Below are experts of layer 8 (counted from 0) of a mixture-of-experts language model. Rows are named router (the router's row for the expert), gate (a neuron's input weights, with its number), up (a neuron's input weights, with its number), down (a neuron's output weights, with its number) and show model dimensions 160-239. Each number is 128 + 32 x the weight over its row's rms, rounded and kept within 0 to 255. Numbers have three digits each.
After each expert's rows: a language model's description of what the expert responds to; "raises" lists some tokens whose logits its average output raises strongly, later layers aside. This comes from a sample of Wikipedia text that the model never trained on.

# expert 39
router:095129126131158135107060115164085160128109108152192108120132114116091162163100111141086124059171140104089122111113125100133114124092124100151185129071155134218136117199125126129162109128125124081162113155145116117173178073096116085119154097
gate0:135133121159102123108128160075107147185141144101172117053067126100144079141158140089146121101164177126181118193133105124130189123153092104145118145127114147101130104152156114146163115137144124133093135161182083145165115147175119140103138137
up0:151137167134141147199222123133132120116130130132082155204170135111145102126182099133118174123165081118146132136058175129148064100100107118147148091119135173110081114143167101121135104144123078168126132186066118107107191202105151152131095165
down0:127134122086088158157157166141107061152211121100089184052131140093087147107176113170188111078153125099144126060113085043128095140104103144094153125175135152178125158133080157166134165126101127105139098079131133109081176130123120136122140089
What it handles: Digits and name starts. Single digits and numbers in dates, scores and table cells, e.g. 1st, 1:00, 813, plus first pieces of personal names.
raises: ":", "vers", "h ", "x"

# expert 54
router:121122132135143190096120116112128104098099114117147148074120143122141142149078106166115176111182035124146124116073134142123077106150083101184130174110136114180145180194119127107124119082129094068114062133145109107161130083098094136149146087
gate0:113119125104169173113080135157167127144107115191134139169129087122170137153127166097161136167128167059139145134127147131160129121123108158115150159177100097101094121071135087111145137111089086099116112050113105135090196128156137179125118150
up0:075098155067090150128110130129132144119133144171099118098100100115131160190120122115171123153132121104120184062150146166134154202148067154131095088193113066103100104086113134087110125135142085164143197191132155159112067141181181115150096080
down0:084185194113171107143116084094118177104145130135177125144119121205084108136132141111069128112088122092151124176187048203069117077140133126137083114163091114144083166070093081114137111118138169180156136173085156134104107134116092165148150113
What it handles: Commas and modal verbs. Commas ending a clause before and or which, plus modal verbs and to, such as would, could, must.
raises: "and ", "leading ", "but ", "eventually ", "making ", "followed "

# expert 11
router:146113117113148157130118120157133133080103119138119173103097155073086151105070159149124137130139089099096147093119091085132126103101143107167145078128135175156196112176104127102124097104149080115098097080104136116201140081101124118127169098
gate0:107130128095188133147200073167151110150091098110053111145154166162155121115130140094116134197097138145167148190122146114087099119132168146126092171171157181122121086128145044111141151158167143148117133131105108106140081125199141146092129116
up0:136139108121114158178133116111165174145098093148143148098140157135131134115126123121105143155147149175129119143110147142110145149153109139079143178160076093088078159119135146139196110131161163182076139124131169152161149136075159124166096184
down0:161116111065108172096112126108085141156144092128121187141117156066152109152154159130189074199143133172110187142123107164193120139154142145194198158118118080142120180200097109148191139106089136088124136127166176100153079083156144182125137101
What it handles: Word-initial fragments, sports/engine. First pieces of split words and short particles like up, out, sub, round, play, loan, mostly in sports tables and vehicle specifications.
raises: "side", "-", "own", ", ", "era ", "ward "

# expert 4
router:075115060189144118095102127185142122103108097156140119103069131117080148153119125143139056098153095087114172090103153105141089178164086096173175126110093139160133110202111100127142146085175148098125081121180146098122163129107130087103154088
gate0:119145102091126163120094134138153164136165168125158115087187112146122121174111062150174114110154156185138189081097189103098135137129143113101193136135110169098104162122117146065103108135131148126127142192200210081120069161169116199113120072
up0:114123177094098156124157134070183084170159109116085119115174132112148050162164178136102147117108159151144170208100058125132097061092143144130102162185174148136179104162101102125138071100099115185111121122123183086151070121105172112164127176
down0:147177133167086095133133137163118119111146173085097056060106107116095071120126112170135143120128176179115144126148133141159117094143177143109100104108119108112173082179130123127108112108147165173098183134085121133139124089124097142125096160
What it handles: Mid-word pieces, table cells. Inner pieces of long technical words like gas-ol-ine, biom-ol-ecule, artill-ery, plus empty table cell separators in stats tables.
raises: "- ", "im", "kir", "-"

# expert 58
router:071099110163155145114127084169135071085101089136145161118122115104094188137128131138175037108146052111134145107095097076145084156126113108167152134145172143181149133132107112153132146117139093103125064094139147098174165094086091120081150109
gate0:142164114171166112122126165157112098195158166160115186167133101063156149115191059106125134169100048095120122143157153125136077139127109099123109115174126143121121122104149101106140163118154102126098119097191089146147124136100114091114118078
up0:176200144189104151075142091110116081139124116112139187120142107127135185058136109113150131081158104151146106095105082189144110111218171112170083170170127110161162066110061082122172126135209146108076091113122150084155134149113065135171119121
down0:039100128175122126125112110158149172102089110093178128092124150065128118181106131077078115127123099192069056151122166097102101216138077123171105137114142169090143150110098126121132103099097116118130123108148111116115168132088092123110153086
What it handles: Word-final suffixes. Final pieces completing nouns in names and titles, such as -ology, -ations, -ts, Stadium, Creek, Alli-ance, before commas or periods.
raises: ",", "recorded ", "2 ", ", "

# expert 42
router:074128087121140124071094076165052057110079120153144100079101171068047212142103127162148044116168128099075160138112145025162090194115134110135122146090118151152111155153112106098144065112140097089154108138121159078208117154123136126098124146
gate0:184105149081119122157122115136152135133094117157135098131119055123105126148168111115115084132123148136115159133131198108163140182146042164110145140158134113138149142134122173121119128151156088076159114118079151127154121112141099085141089139
up0:114171141149172166106064144156126182091144136099192170119143137185078131122122145121116089136198162188167198125085109130166139160133169123131066139106098134117115101136171089090149116102083158124069131085150186113155172163155137135097130074
down0:100176097108076134129137141115079125123087186154154069122163142083123159212089110109167119095112098166134126102101076062138113125182192135108094128129076165169140083069103145125189113209168115082159128089144115132085116151126117119108142123
What it handles: Clause-opening words. Subject pronouns and clause-opening words such as he, they, by, after, Following, and country codes like BRA, FRA in results.
raises: "re", "real", "s", "inter", "tal", "ren"

# expert 45
router:103083088132165170131060119165096135099063120139152162092105158111118120141088125170106115120124062052108126143128085139140072178098142095138121164055185163163161142162110115106170043117122134095128065093161143130143145081134105090097164091
gate0:145174123203134094118146064168108164146100112138141112126150171137146094152135124193111166111150102100072146155162103155135145109129152156146129108132171123128139106172110092121054132119111145181173082072092094103121147162176104103123121134
up0:114114108137197156144194111154130108152149104105131107100088140183152093145125152125110159135095140140118081126124118145143159100135155050109190111144143143130178135108095163051115096157095110105088116122123134094129161095135105185130093121
down0:099115129142152142135141134139125170095133123075175101153150094124101175133136165149159184174101124110186207133153132170138134136081125120096102103101142087145141152074144082111183092158189116111087138129144128097092085054117181108170123155
What it handles: Proper name onsets. First pieces of foreign place and personal names, often Slavic, Spanish or Japanese, e.g. Plzeň, Bilbao, Kazuhiko, Bukovina.
raises: "we", "ze", "kn"